Below are experts of layer 6 (counted from 0) of a mixture-of-experts language model. Rows are named up (a neuron's input weights, with its number), down (a neuron's output weights, with its number) and show model dimensions 0-95. Each number is 500 + 25 x the weight over its row's rms, rounded and kept within 0 to 999. Numbers have three digits each.
Before each expert's rows: "mostly gets" lists some tokens that are sent to it at least half of the time. This comes from a sample of Wikipedia text that the model never trained on.

# expert 0
mostly gets: " August", " October", " September", " February", " December", " November"
up0:496502434471495495494515502466539516520483474519501498521485504474439525512513488527484503475481479546487518541532519492504505526499503455516521520475522518458544484497518523547476484465542543484476554495491456553488514518499548517486486487493503493474505534479483485519461504492513512493
down0:472511472509466481509543490489510509487536453494492494482538475503512495491531457451490462491493505490489499547506539506495488485498486426472456542521536503521477544508512529508518494480474482504476504471506484479457524441529474480499538516531503484523494475487512526518498493468485543490
up1:472512488491512515505502499530504507496443470478480511511490503512490488508542503469487458514473451509500503515491483503491472489565510516478473517511528513505502501471547493503507508502497505487478473511507496461510505520542476509477518481391507517484518501439501465486458488487493484562
down1:502506489436548500500489564529484507485481517464538489493482453502516524459492473493499485517467491498474513460482469471502501513491483513515516535468521481534529483503489495502491505526512485481451500503496508505490474519453515565485457493498514566529475548521503528509514513510470507476
up2:520487489503504452494500534543497458440498528526506509520516456522512489559533545476498482474491546499456454486488496506501512511501497510507477505479507520518471536466476503475510519463465490489501508529477476496484455472496481476510497513438521494500461510519477502472518510495441476479
down2:530522553502460521514490465501523494530476492466460526496472496502490506457497449468467511509512487539527507534470520531539519484486511469543508500512502464531504491532485497496486494525483495513510520490491439491537560514486492543496478470519491450502477549492509503492505498531538479520
up3:549483426523448494514500473527505489500504504477468540513508472474505512525467537491499492506484485518512509490471493491477506525507508523480515436497533479504462485489506520459512513499478534453516482478506488545529489458448519462536497502494531521494521517480528482539506498545521509475
down3:458496504462483526535455529512486500508511503498488510515489511472533493531490524534516507514496500530494522491490457476469518510516484516516519455499496485450505485502478501513544475530489516518485523524433513502508489528425503465482500494472545510479531455487504527539528453497500542471
up4:512543479545497506504527537471458504523490506516485509515491495509527511441511511495510498503453501552486491495533487493537420515517520457525496483477498522512529505497495491521491535511509487531443526491568493485464488524501514513525482447493493509497461508462528500509514516503483532514
down4:529500511504493486523478501467475459466514527487472490520457514525465478528544456436520502496481498484508518491476482509498512457524501502523521493452477497465539515481493510548494547535482499506482500495464534522499514507542518550500526478482536532470474529526505491489525500487470461472
up5:500511505511474514488505509527464509509516490474527487553474541504500485497451505532532501528464510517511551511466510486518520509516520519524499464533502486491528502517523477526499484477527529514465533541561479446510496478519482514455459512451455528492508515505482478491504566495517510501
down5:516524546513493468461479511462549531513535528481487554549487475509516467510489479494505524471470496488495520443516492481505511520502473535495520464511513519472504482525540495536445477500481512472505510490509505494507517465486514538484472522471564496513520497492517552497502509521477541498
up6:556548453491480476498504470507493527474468511506489510490512513497516495540502524458567445508489523457494505512548503554470506513527454482486505484496519500473513516464501469502505504534482483510477498502461489470542501537529498487516503501473516533507540472540478493493504542488522512488
down6:516498518516485479509519450500517509501492505523511534479495551485508471446467486479518492494503482494515470547484529514487488482481472483463515508503480487466476450547528461469492480488484558497486516510475516557522459519535514480467541501473459551492520482526498510522505511530478495491
up7:488541500522493477542510484479521519468491481493503486498474545521484551471501495509520485510490466532466483517477465485450542511508493491456494514534524478478501514518485505512522478500531498453461556486472479493486505498506469525531455477490488437480484506500495518470449495493480476549
down7:490509470465532561541469543514484525520449486531532520473502464490499537474449493493485484514465490516517469495469488482486507491531469491471487486466519512520492513490495498481502511483455472495487495456463465502485491496523514496514561537533497507507530468483464505537530528499468518484
up8:512509486506506522540494490494496531534504523536479517484523490502539485476465562537507501456508493527482492442485549464515484465471482475537484495474529501518480510531530527522499504443493485532440505489513514449474495477498493487496473472487468480519485523474480464495496486496466494529
down8:501475511492520515471541513459478507456498507495500516488526491548470515510506502483469520474490503481489514534492494542496496500522498484443482519543501498483451496542551527494499486528513519473474511540491479449487449487541504499469450475495454500500479467456548470508488511471496498504
up9:522526465482464513492512491519496520464462472529499523531529486493539520492470509531480506507518467521482553485488516468472500540508469499520518526527523518520496520528526513525460489483515548476436489496495496536492533504536530453512458476528522535520529527482486497469481519477471513521
down9:554497496518486486460544479520512491513476507500467502508482458485521485483520500494483472450482502442481475521497496476523518506554486505475481521488495480458482560500521529526509465525440555493493504538472491510502499492528511483473521506521532515503512513498546529489532468467514481529
up10:558493517512505504501504526490489523482476523549507478502537510538486529519517513506523500494523491505497494496528503528485514499450493468486502514540529532510472482513480491509450492524515530498571475508518471457469438509511480484471482487518433504520469535495458495499498555500481501490
down10:495507514489531522493500485509515496474514504533497482474492546473526498470495496530524535514485551489507520571460459527524503499554500443503497458511495498514487488530514482494520534510447482505491462545533476525539500479480538494518543523497518469513504468481528490524488537500529494488
up11:498497487496459502530519507496482502491528461496478465531473494540548517470516464528528504539457511514477485506513499493526493496496510503540517517509500491467552490448473552483498466564531509468513504513511477473466428483503519482499496530512486558514508504537493491479490507489506513526
down11:549570542524474478447533513507528504513498519514486426482522521550476491486498473488471524509546508500505480511520511539508516493521458490450487494509451476474518494497520469521509512522503501489526471528510483459529489500517515505485485485524476502478498455513486528517477518500539487500
up12:498580491479490475497481481535478413450493492476492511524504519463495529486502470509491490487477510504519485525505494466505505500497555494504503493478540485470499490498466481513505568494502536475487490497504502538522496486509491517490500514486504543536534537511520496445484490536523537501
down12:530486546483522541509530508515519541452486553461548486489485502515504525496488551522488494489566465484513487470556524485506521499514520490469499511547507491503474472506502499499512464499469519562495501485486515502489468498504486520475465520489470509479446502505472542496522496519485507512
up13:482479513514489516560502528497480512526475490479542527503509517460472460504484521527469528533482539492482507528478447468519476539493468490538489524471517478542542465541515485549444485500533519497483490500527508500471495483480539521529471479495521477482495494528495502500471460502500488491
down13:476536539532446472532514475453524485510490519522453506488524486449465519527541557476500512500490492455512474528502496506456501522509530498479544528513515502491493531453497486504517511503447501467466460516521491480466502480503522532509517508509516527499487529545502501505480528516494510479
up14:542472507462503490501459489540515469526490495542528483497502444465519503482545520487471521526520490495507529498458496499493498527501526494466509512480509527535507496473502498484478526513500497440490469485496494484528481497482472496510491514512482464447455471579498512529544531522513480475
down14:503508511560452484509531515440491528480541498501486464493483520487501477532513536513526489507534558490506465463524498457463479496498489495498522510519474517466490547491528484487508503462505501542525525538498495491493471474514535516493496505510511505536512513505499545487519501454464524557
up15:486515476508477494499535534536529491545528501497484482500508488481459492535526548515478469524475480514503496549520516504503508479488493473478511526476513485485498503511479509526491448512508551540500489463456466506480481479537515519467470470455477534505515476469461516473485466504534553527
down15:458493488491529499505471518522486550536505516474515478506492506524469473492475515502497511503489552501500548500457561503505531496466506510493498506510536493424553513540520491490505509509470510459527501498515513488493503490530524489516468499484503469502459535521513484532502459465448512457
up16:567521492488558505481529450506463486479485488509516478505500535521456522496510456520562499478544496499454473512472504520518536500516481482510496492510472492487506529515507463496528485495493521528476519491499492496495530520550495452458510469494506525484498484500478498441467516524501538485
down16:512533532565464461506558504540476481476445515568511508519524524489526488499506511481484519486521460508476509502470466490488528516499492473477499448471475513507478508506546487518487512483457531499524502521500528479476469475520507485472526530483491498458535497515493522486503527481512514475
up17:524455526499488489493470522485466528468448470485562514530513474479504536492448499514480466497515497510510498552494504507517488525475451503538523495511500518504491462553464436505506507499522482491521480526534508472511519478472528515504516485503504458524522495475490524454520512506499536478
down17:520505485494481519459479472465514532454475487510488563485538516503514496493472495516502517509511491509525501546520468521484503506496495502539465516539488503477500429484464526462484484509490531504463494537510514486518466487473542509481555524476530513483483516467490506548493484450487534512
up18:525485469495501469479477473508469510520457462557510539477493502523463501466525541525528498534501485502550496536499485526540515520519526542497520511502512523485529487480481468495530522523484559482489481505475438525496501514535511518528510486519461531519523525502533515515491507491515548500
down18:489504475509508514539516485526497493444518469517435543516502531455461512482501515514451513554525492510487512536482508467498477502555498523532496513511523506430474506500521547497497472517504508526465487498467511533516481456519506513470473495506482496490478512510508517525475464496485535515
up19:521521471541534495491527461485463534465473471529537481513503518479461513508461472503532539491534480467509501476538504454472492498488498509465478451511472497495527509473494504529523522516526500512489489529499504506562517516535521493472534463471504542512509508491518457509470467518507537491
down19:497474534543504532509489494512460503513494506544517471484514503474503457505526487484468580469523524451514481502516524486469473497482505509467476494523506498504493489503502557571495530505497507459494458504506448487505526494509487523457480504497464502497523506545496456524475476483507516509
up20:561491534499515528495411480486465487487520459497507508487478484509445559505512480486527496482524489466545534524480484490492484519515499553501484451518487527503525515511505514535507512482504491483459478490499489483494505535506511470472531496526480516512495513521513538456512488534534496486
down20:538524554562495455507501491496537511475497479508508483525514541486530506533512512494490523505493461527485537475462505501536514492421486514515502486478483488506477520476497489489461484514464495472522488473503502498510531494490484536516430503495515453469503496508495450541477510497534516498
up21:505471543468502465500509480522528480491491498504492542490455453480503487531493521508484519485498468525465505487498512481497514478476483524527501512540537496518451500541497571494489521511466533482549481510486435520517492479482473473513494512490477472486461532497490521483489480503511509570
down21:471480495516509544491518523506494479512549474506503485469470534454499468477452515493471526525483485467503539475488471490464498479441546499505508480475497465551475508510477455509510498509465503445466474516493496486495505521469510536490514505520501474508537475508530498539532540526483493514
up22:549556480496510485532456463518505498499537518531476478488530470493492479521495496468504483511548539493476538500479501508492515499484531516481495511506511579533501497485494532512508492497500457449545506519507521469512496493517451430498481524507475464526505488515504519503505502506454481488
down22:566513528524511480413534491456500541464484463497539488489488512522482511497523499499499513476530510549524484472487542503488486491462513505505511483473484496512503488484486489513504512478510490564475508497512512458494468535558541513511488465516493451480511476508492493506478510526490512480

# expert 4
mostly gets: " his", " her", " life", " school", " men", " player"
up0:497499506486487486510469500501508485476500536496481534497545463494486511555542469472524516497493505501517513524513469446495507512471517475493496578526492481473495541502468481502492500539485510473494510513502522535551496525458518467543504484482498493469498500520516513438512473543542485536
down0:472513498529472526461500495505482502477516511507488486454467476526493507445526503513481517464466511550505518493456509509514520481542451522525508498490498512481531486479494537474495494481487510470522530504538417478453504481499472496496475512510494495497475506511570490508477557508496489484
up1:525515547544471488511511513466479496483505460535517510480497460458503537523490495479489458527510470477497494525474540500545499503477438499535540511487497524500483546530488510482494505467485531506478517538516486519485479527523532476479507461502507487501481480488469498494568509482515466462
down1:497478528480514536528505518542479482488532491493493507508503516504464475549478460472466457508519535511542466485538493514482553491484473485476525473522490531473472510501476524506521529456489514479499492528514525514481491546510498533483483500521485459514503437519486499470499458517471528455
up2:507522504514502453497477489530494520498484506498513511488522452496514501521515501487512462506515497527473474458519499445501493468479539559471485515478479528486491474505481527520466517496505503518476526546504500516536539492471498485452518500501489485506483475461513456532483496478492532599
down2:477499528495511519559491505500512517454536485493446479494507485485493467524470491458482508539493507460497515460470468546494514517531514495458518485490459477507504500507487539495517531490461488509530508504544521528498503508468510463473535509541480469480504494552505467481502457507513489447
up3:524504507516521482512505450519508505470525518492497483479530437452507513497482555477428472540473507522531532483541494525516486522487465522513508523519460531490476521473480476483530500513501510479436484497523480475496516507506483483513474471492476493467497487459496470478503508518481543487
down3:508479466497502477487466521465522484503472465545479538530460531479552502532474493520541522518493510502480496555481495480492506511475475487448535522495502473525532547494544516523527531480477497465497490491510483484479493534527465484508485475546519496491492501499529530472456539502512527516
up4:539553464523505469525512486516498490514480484500475534480508524476494447485503463506518478488486498496515490515472517435482490482478536488478514508518518519506546525535448484539541492503556492448457494483491520511504447501523497515521476526474484471499503478483496509514514546515488494543
down4:532494490489505487506514513528451511473491564474453461459502523497514460484495507492497544463523528476545486501465518526512460494515544533510504514520487509457507541481491502515507499492521538542505509505481515532516502517494475502468507535524522485457538456499483501511530535538498540495
up5:495531482505495496532458495499470480508522521475510515545471521498529533450493540476454494477525496521490484543470517506519519470515465542478497508485511549457525491497490518508508570526512427503498489503474482475492503501533490533512505513478491495494479512488529492469519503488465544539
down5:507496472568480510496508481531518482470539503538508491498520498484501495482489469528559519524485474549501506517504525489468531511501518532500515459513501464511462481553494496498453492504493471468518474493507487504488527481485479512493428497538500515540491500507489479495513573475501459495
up6:495490496497514505550528502485505495506487417508503495452507493520463510480503497492514506471482531546520484516485489481503431479494490502518515497485527537489516489485505462516502557506489496488524512482532556496519478563498492539526512535483503527492517513531482462484535484489487536551
down6:477502522483516534496489495491520503546489460555478509522503515501479480498505473499483475465532503496529501542492506476490511514542504541471473505503485508494479442468501512496533488507526479525458507499493545517532516484507472442489530528523494531527508451508490462526475473514541544551
up7:522486488463544461526556485528490534466511479529555516556501460509512497544504514513479496503521510541481479523531482523463489491526537531463540482500489493474499496474471508502447508531511546489492465529529500494503514495488487471523508501515474458466505497509501483516508462518467493516
down7:449465485474538518565486545519496496487472481513515465512509513474512517481470533470513474535478483502531482484551499469536470487482497488500503441525552496489493491506518468489536531535533514501476504475518478501532480503482477496500513486483538506544487495510486478487494556499507477463
up8:520507405528544537511506502514486511469474470525518498500491480478523463494510490525488453522469497528517461445544514493479469476463507486511507514477485495509560509482508502528503521532507499494442521509486519499538500506482522511543531517463492484505511518495508450507489503499503473507
down8:504514480502500478503531469490523509539533512502471446504552512508513489517513491528507551522463461507488506483526446505485527481537493500467514470506500534513535487506507473473517500498531573524491478503519463451476511517506501494497478532535495507526518465515538490517516522471483462453
up9:514471503537541518550535514486471500488489523516531529495506439468459493520508519473508492503546464507498489505522478504492489493512507501528516496510484568540486475474455480529504533503485484485515478518533528497478524473483495524524473505496512533486485521425516489487538539522535503479
down9:522514495551501538521487504461476536455481536477487490517516517507541462474516506486497514507521539520520487514495531466508497525517475503536510508498476490501483484522537490486498484529499444501519487521489502503524552490502512534524452496483507517492514492478532563489567461479544526530
up10:506523514479507556537508481481503499471512505501543553525460538546543487484528511510520528516546554472522500477468490483471527443534477463530504501492498499470488505550503495500511538489522518489499525507466466441529487510488485493479523503514469539526506511524497495499501506498519523495
down10:403476509451507521544507518539464447532503495488472527460528530499501515533506471479512504475494539498513513481472517529525483472516524533520515494483482523467510498456501550510494492520488491501463486520487502510526492538484465500500483476492518522510483526510534511466510472516519524485
up11:512479482508520501500532504481481477496466490508468497519447504494520514536440491511555514503520487518529523471522500497515518535516452468521489531524484473502515488496521523499426500510526521515485469511481506494533515478496479438470491511483491444520487473515453526476527508538539487512
down11:506480496500525493500483540487511517483463502500471485563457492486496494481557530492455436509484452522507513508499506506478522484503511516533504549525466502454460489523499553501523505554502511474491491501488514515494490479493539485495512506512519492506542437487517505509494497509508517435
up12:504486491500467477515499517520487527483479459491515512449521493516523479515512468515541491502517478506536518511496481508553526479483494552496474546482493501505534492534512473459505521534487473480533547515517469547465447498490500511524525481533491490507546545491515466490489487518485552538
down12:521518516541493522515489495514522514462528513468470505441465476482522514540524491447522488489546508450490502469494543492454486509483528499463487488516524524535489477478519477496492490526498502512497453474488530541466509478504488468512526482499476519514543459472471468471507495519493502454
up13:500541476543485505496502493479455531538448544447477510494483505488495469472439508546500462540487489511472530493534525455524486484530495487476470485524485503514488507469509517500503542504527525500524520537500503494536519496534474503487471461476508514481506538514480507485485480530519493546
down13:482443507472562477504520496530474452452510522526510456493518442521497503486486508520490486510462538501470509511492526467509465507475481522497504463466483552478488455486471485497456506517530539521512469504459523534478514490503518514530482489521474495498511517483521489467516491476478520495
up14:511456476512518524517514467480500542519488506505502515483535468477470481505477456518519469488496503498558461514559485514526456506520494497476484488515469500465497503480487507493533467513479527519531490504523486514442497503522521519484446498545477528500530512512498436517538467502470526478
down14:469503529449502501488487543488504472479478480507505471562446539481495498509519548492531504471530484482484488463533539504520512484483452484498486491516515500546456487500510479483481477508523485510445498552490510496537542490515503488497505444481487489504501458504485492500493554512480502526
up15:516483471522473541529501476473501519506461510499493511532483493452558495498460481516529495524479488529504503490517494506522464532518519537535533486504482543505522532459493540482517450548492466469521489519510463495505455529509521484498488475466512520461517524549499476500507503511451493514
down15:562500484514487480479508480533535514498511500491481504479486499483509488438453495504468452484433494505450517473512493515486486514499508496532465498478461457485513520515486474499529506500469474489566511522492452490472477520547510523465492507506528486460518493530502531510535517492495521492
up16:519570498485485496521485486533485535514483529504499485513526501457487541486529528496530490507474509517506533555511525493503499494462522457472479513477491525475456538510452495516474479554486501485512518496539511468490482544512485482545490471514481498495531546469496509503489483549480513471
down16:535536469489528490520471581480482530501478519516480479513526510500498543495515536500501469503524446525475493483498529438491513498511550452481515452539501494499489461493503490525516521513467478520492544484525506500513478526456524503496530533477499473510516512500497500525486539474477515494
up17:518504489518512454503501480468474498502525443423482505479477489467471473534469517450456472518472516520475504496467506480495457529519506536487478496468533525503526476492487468494531545532507469482515506506480518479494489472499518544488496467495496504488494538461522471503454489481513503522
down17:548501569503506488480507490523534511497526495484503473498491487527534497534494531510516453472459540526507476511472508504514452479543516476481472524430487502457521500536522496521503498511519498511478500465480524473479477497489458511478487505454506495499461536538522477521539479484517481487
up18:510494481538501533487459434466501500525519525439518498528507524527517530525475494515473491531462509493475472501523530483457483472521510527494499538500528506503507524496532541492481521478499455477482515522497484470498507529493471483485456499462516536479454483523509486505515538510490518561
down18:491520503528503514465477465469496539524488513489474508527506571530494531496491513489452513498524487482490461462474490463504452478508534506487509542524502509516494496534571496492511510533522529478522486529513539510472490481449516473439490505511475525479477502536520515474480510475501506504
up19:478492454527472515482500508498494472519479448522497458503468459484495478493459491504444539504510510527458499521512519538532514516486478467545500503475511504501518496496496535509474492502541512536527477515502521504534481513546515458500506457544468480501485477449442500491516498531491482523
down19:489486506512489468485475563501514482488504487474516524508518473500434495453492471514503508471494492469558484500463464492504498513462506519496515499500482488495472534520475500551522499544483509518477534520471468519500483439530502511451476511503492540495492497474464522482552551498501493481
up20:527497445447490500495525507478489502484451442503495498512543504479506519524545532546539515529463501504456503482500493482542518493511482493532538534538486517491530525467468488511520557517487482470473494521480478502491478540520500475470500489519504504478504485472508467471502487517494481545
down20:515502467483503506452462510540483507506545541529457457528496485485494509520488486475472500490463477516483495466519533518553535540541517464515534538482452525450495533483530517520512506513505504478491463482497510492485488487507543521545521475476499524521477499491526546510495497500526483502
up21:517480464517493480500535443488506432488527536477504486508513421504494534497559499524497517529510470501492497498515509503498474506498475529480489479495517485488470464467517496473482476519538468459508488490490484494526510564488511498535493477472526522497527538513481496474495468527507505549
down21:479462468505519521444472525468510504503494515558484489506516502504489505492516535463488527526527524504487463549518530503490518483511506457446480491501525498493506503524507472460481501469479491513495543506526499489481515496529532459506547445473503456556495544485483524519487484506519525522
up22:540505461511495501492510513500505465476459495511526463513511490477503486519479543518502467511486483474495494505518525498429466461517455494556446532530475506503508515519471501498504515539508484446514499492509521510542515486489511521493482528509534502480438488551471511531542499503475487477
down22:467477521535528515503520518481510502486474488472491514502559539537514529494483490515468502503504503484512508526511457511454513497485466517551543518547454484519527489526516485530544502532467482509539495502488530460512502462458505505507481484528505539486519489488563524537504476474493521503

# expert 15
mostly gets: " species", "idae", " Genus", " dr", " van", " Species"
up0:498520484494485484506480530506508493520473489498542473509540483487465477438482481479546470502493508539493502503546494461504451509527482502533482538488522524538513494484545468529456484532496498482497483551532490499503487520468519515445470481512496461506471491553507474477471482490478513501
down0:522499511500526509497560465500506560505463493495455485470489492536522501505524478501463532476526513444457497474517501520474515485543491442511456520448520465523490539521481516514511516499494492466544480464467471477467512511506486490493522487487511513475490512489502541496538495514482500525
up1:528504516505525517576509493494463499473503492540540528546493527500514512520454531528471501523507493513522536487517505500496485530516505493542500495488528480513522517544518500470543516467497510455467565469516466509493512482457466505442485490470487506474477508513469493504503494504460483497
down1:458518530571521488517466500524488486524485508466517534482516544459477483514517524486502500540531504550522472493536519529523524479496495482501523465515533525525483504539513544470505497519522542551478522503523479481498498494528505482503538504503550524515514485540480534544512506493506502516
up2:498517454529493472523521480475502521477502513459494542492468482472505496568541517538487493497492484496472492507518523452464502460521465489490485521451545478521500485486464488479458523519494499485505520516487534500463498490485520471530483485500488438475508522481511468524551512476468487519
down2:488519535498487473548537503466550483542486486534484515532474454521527551505500509499479504497490497529493523518555473515485502486498482516466488461489504500527483457475502460514488465455483529459469495474506483509523528514524503516509535524540508544488489511471533521506487517489532548490
up3:494491468554505483529498497462452527526492495498562538483511494474502486491489469492490492464493501507511532516478481484466525474474520520508471462484521563482450521478513492531524483475512529503485516520499487477493513507461480527526511480474506531527514558442455487497480519496514489467
down3:470487506528536532516539543511488500504483509454497497487482533488525526515531497501438500478505488533558548551514513489496494449525477461540528483475467491513524517502492496501512462514515485508524485467474529459449526495474487510525493483519512530483493472510489459487494491499496512453
up4:510459519466484477510507474493429548472488511529506555507516513500509477518506485505497515477505480501472537506505487486512513496520529541463462485535500479498509492535498508495512483529508443470501530553489472522498495511501548493546520495473494547503468459509495486471549506532494462476
down4:531482514521497502481486491487500506493544491508480487496513476535539459440485493457512451496499507525508534471540473494496485479539485497493510540484488480534505467534498500499484515556527450538501508479508532545552519530485531500440480516471499498485494479522495532500530479478478473509
up5:563536462538500521533501472486483518523513496473504524507527524494507533480480553503515469516462501487498455526498486512509522508583472479495520500507473518531543479465502528536488485513467512464498501512524530485477511492499491532448503467462517505474506532532466492510483509520487507517
down5:547476559522474439492488496456496506525513513497473491511537527480531504474488516485440503486487493515484477522500494517525500500487485494477515456516505476516445492469504503500528485489466511503500473536501488491522502530501506498508505547533534455549498470532524551510553538478488502500
up6:510488511455542489507494484489459491466540551508520524453512514487542484478494488493493511510470489521513487503505495487557506516524520505501491482521530484490470511452503531544500510506479494502492551551502518516516460471542495501472492552485488498477508521525493427507544514473491524535
down6:500495551469477500491513488515504482486471511458500502469488508489498514521468481477556498513468450491488509483489480474471523476485491532462513458508513523482502515487504502508498522473531499507523544508513489499448471510562560535485510519539489506494478521430485518457455501484526520502
up7:547489545487494526532503474484483525512440473510479493535490476529504500481469522511501434506493527559480500512523492511475482517471492511473494489523511475485539517481446470501463520519514544476518468500522473503511502495513470493525516473549482546494500492532480440501476497514521504516
down7:558505552528521486520483495491549496502471437526476501508492460510537508430471508483493513499516434531471499463488491448465508503496512464483536503541509514521483466524507490510478532494529468509501508486478511494517468477534517483497462484485491496505519505473525482481500529505514491474
up8:507530502512469519518466477510500522518506501520523494475490491491544492519540467488491508498474509563517554532518521510517500471471515476513500501451522530459491486452510484497493570457502481497496517477487488493524477556493488500537518453479501526483507485468479484513513523442469506528
down8:502521532499480556533525509456532495530490536502481493476476555523516507517506491475477538520514507472478489506483483454501526477537495461521505496502506511481505505497523517468522441520501517492531513504463452500493523470472516439503501549498518554534475509531506500496497506466513461476
up9:538539543494516488506506494489475494529481484498507492484506482521524528550500489473508499462528495484494524485484507479499501468482465520474467528529552501507469518496500491546535573514515494437481535548524488541474473489524452470493491497535495489500473469504499492522491530532496531511
down9:478468503444546521522512498501503512464515505490522526503533481513514479485468523495499474445443513519523479506459508534452536506515520501527517469528482538478514522514495477484533468513503534511463524501453475497558529494513505480493474518501527483454535484472471503500534492519477509499
up10:506484469449507475524511494527509475489509497456526507518531510469509484564476528483480503498469509489468506531500480503450508490510541537525503497498507538507490490538504498509457531515500514490529531508468487492510448531468515492561496482488481459469447468488514500519512488512478450461
down10:525508506527537445512527504474557505512467521515529519544487551467515505487537538458542457527478498494483491517535515495490504474499550535500529469500503475475436512478504480473535508502512524455472492481506489488518492496495514536495485507495529495517479517491552511508509537521500512517
up11:524542475498546519525506491450484494482502484564520553526467473523502474499472512471514511556527507512466532472478512498498495460493527514509486486524496517516488510484498513473475493506502503504517498511492448477523459533557468462511479487501526530504496491428475490456514512491494512498
down11:557496475507517506501466484475477468513508504503482501489494494524500484483523478471482523538502500526519514481483478483465482448510511472473471472498504494516471475501531428467476531488446481488499524466508529501514460559501539452479509488438508550493501502489486511525476517484480508487
up12:506551476488483516530509495500527531488506495471510491537504474517424481495499526481441513492471531530493511505532493510473483483538520471523455511516472516490502503481442492448491513482523519512481462501503464485476484545503551498481493473530517518447494466530524510492486497503467484510
down12:494530551486489473506483473516488474512496527524525526473513516455517466509462499478512501444491493497502497500466514450515553506505498495485510469477528515539495504511560538523502482516489463516494522544490554505514490472494466540484505520516461478561490519508488496471525538473510496526
up13:563473494509449479505497470489486492498481527486513501522544463468489535483486512468514455494499509495466513529532494502497485496492516511504500489487498548495510506485519479499451456464464445490480536511490463515459479528544496534486494526513500532546450473496492494480498527513474456526
down13:483484516444497482484533492500539509525517454473534513463504522490516480537512505491459490487507516490556493476479486520447507499483472489492493505490508452516485535546483522487527531515506483494516451490493503497518524464488540450495513478475525502474518498501547522544512472535552501472
up14:522507491483502554523507492513491485472485477512516522521528519483535541525500547518539478523486479517525527475465501492476508486478519509526531486502500482457485506491478551457524537531521467440488512552536471494540509526510485472446481513481496503503544508509519457501473525487476509502
down14:478512530497505509521472471483516510520512516500503497464503503468496536469520504540480539478497519502514517485536459440479454525507501489491528492489502477557508507488453528512506487501512529511493500431494504541515472444472504467496506547502514522489490533477506548486528477489455540522
up15:524497518505504522554487482498471528516454494465497524470507466476496488527514494482516525484470516531503465487549435497451502505452481460485504530508485524509540497522527515486450509528486540511510505500514515514446470500432508460524505524498485491480507495486461509502525504471484495487
down15:454504523534517521484522497508515518516503488494539518530504494503480529456527531497433486523446480485558520467469487481483503433536489490461509503520509483515492490502465506448485503444495508487490500512508482490503492510488515538541479497478519494495490485522548458529517499502511453498
up16:520501489535489500514431464514500541478491506464540520531496492479490488509466513483506476505520517560520492536479492520538511499498469528516483512534510512474514505498457516523509517493490472429479486501518491479489480521483500543463474523478507539514551519497503464465469494485486525446
down16:464465506457526519511445512506485486520532561490540504464502501530465499515490482493524494476507493498517529509522492506507519493478508478463498555491477530539474473501557502488479491472467474506497509525450497504503495529544544499540526492523529463455523479503473498504527480529526489482
up17:525481513508483527556516480524495489498469518498501527516480491476493496489458484557526499491533451556493464504475498480487497517525493524472523500508565502490510496482502483486470524477526477496504476476456552530481514503541479526494512488522474516545505515508505454490474520469462483556
down17:533510520517455467460501493450523493498467501514460511528482528513462487496474499509479507480531504505525471491502540483477522526502496448468466491532466491529502542508514467471530513490488493518511454509492490456481466503547472497489503524498504512477537493558512480521512492506436522533
up18:538530502504523513498469459503449519469508504522480492483466520517481485531478509513506431529491496482508517451445509516534506479541505527483470500478483514507505512480512534516468480497492459492485466486534473469474476471488431495480460501493504543501478526497481448491489513476518507500
down18:454481540496533493464515482488557495505474481517484456472489505448481528537480463506497515477498512494532492511500500496500475511462530438480514508525531549464484507477510472517502520520525492463518535524482520483463512479505502509492525491535515454557500502484485535524531492532480507478
up19:526529503488462505555491463505474516532449493504538539503514496494528495520522481511515486532487467489507499475520505453502499522524483527557491559509500505531537492511516532502496488503503487490451500486473447509502526481478481482494501502499500537474501540504486505492536431473495488438
down19:498525462486481468522520503458522516530475515484495548506466532484480511493470500531519552499515460492520499513499495493475491474555512493558495515472506481475499500512473481497487491505471520519474520495497534537521499489484511491493524541463441530496520539535464505529547474443527507511
up20:491557470484534532488508499471475510469507487556540488532536439514529522479504478516530469501482505538532496490479481493485492477459482522515488506511508519488523517487459509537536527483522501466512465525489464491493463478482446489521491534483484542501504533511476490455501533517513503514
down20:547484495492489476493474504513503446526484485511450487508522468521516492495485470504547496521506481519490528462538494498504506505522494550473485490498544471516518486541527524473471483470471521425505554498505541531510509542512531483463474494468491493523537483483522481515500488493533520479
up21:501501488544516480522449521486491508531490485499531488471459487551487504511463467535539489491508510540477480506533512468494488484507479473478506495443495500481468530537489529518519531544529497537498501555458490458509461496471515507508464464515494468495523513497466494519509501500452471510
down21:518482521505513465518441507501495493500494482494504504467447463471495472476531534430492517528548488488477472521515483497483462505518507516505525498533474506449469480512504480526538484501508474486494472469449474492510547538502525478476493520526541550520484499467467512488510530489497498506
up22:554477464525545475476505513463510476495528474516507507494491463525515489525498490481499494506503485519447493473471502491534534477529542474467530496517536508479463525514511563500476570515498507490503508494514470485530466454519537487486510518458492501472525495493495473501538529486490537499
down22:450537494508494486475522484515496493517494529472477496484488481482526495529556485505501503461475508508478498510517515537518472504463499510560492533519504492458517551513531506464473472469504457495495515510420534474492480470478503509509494480488534490522494509439501524503514502443525485489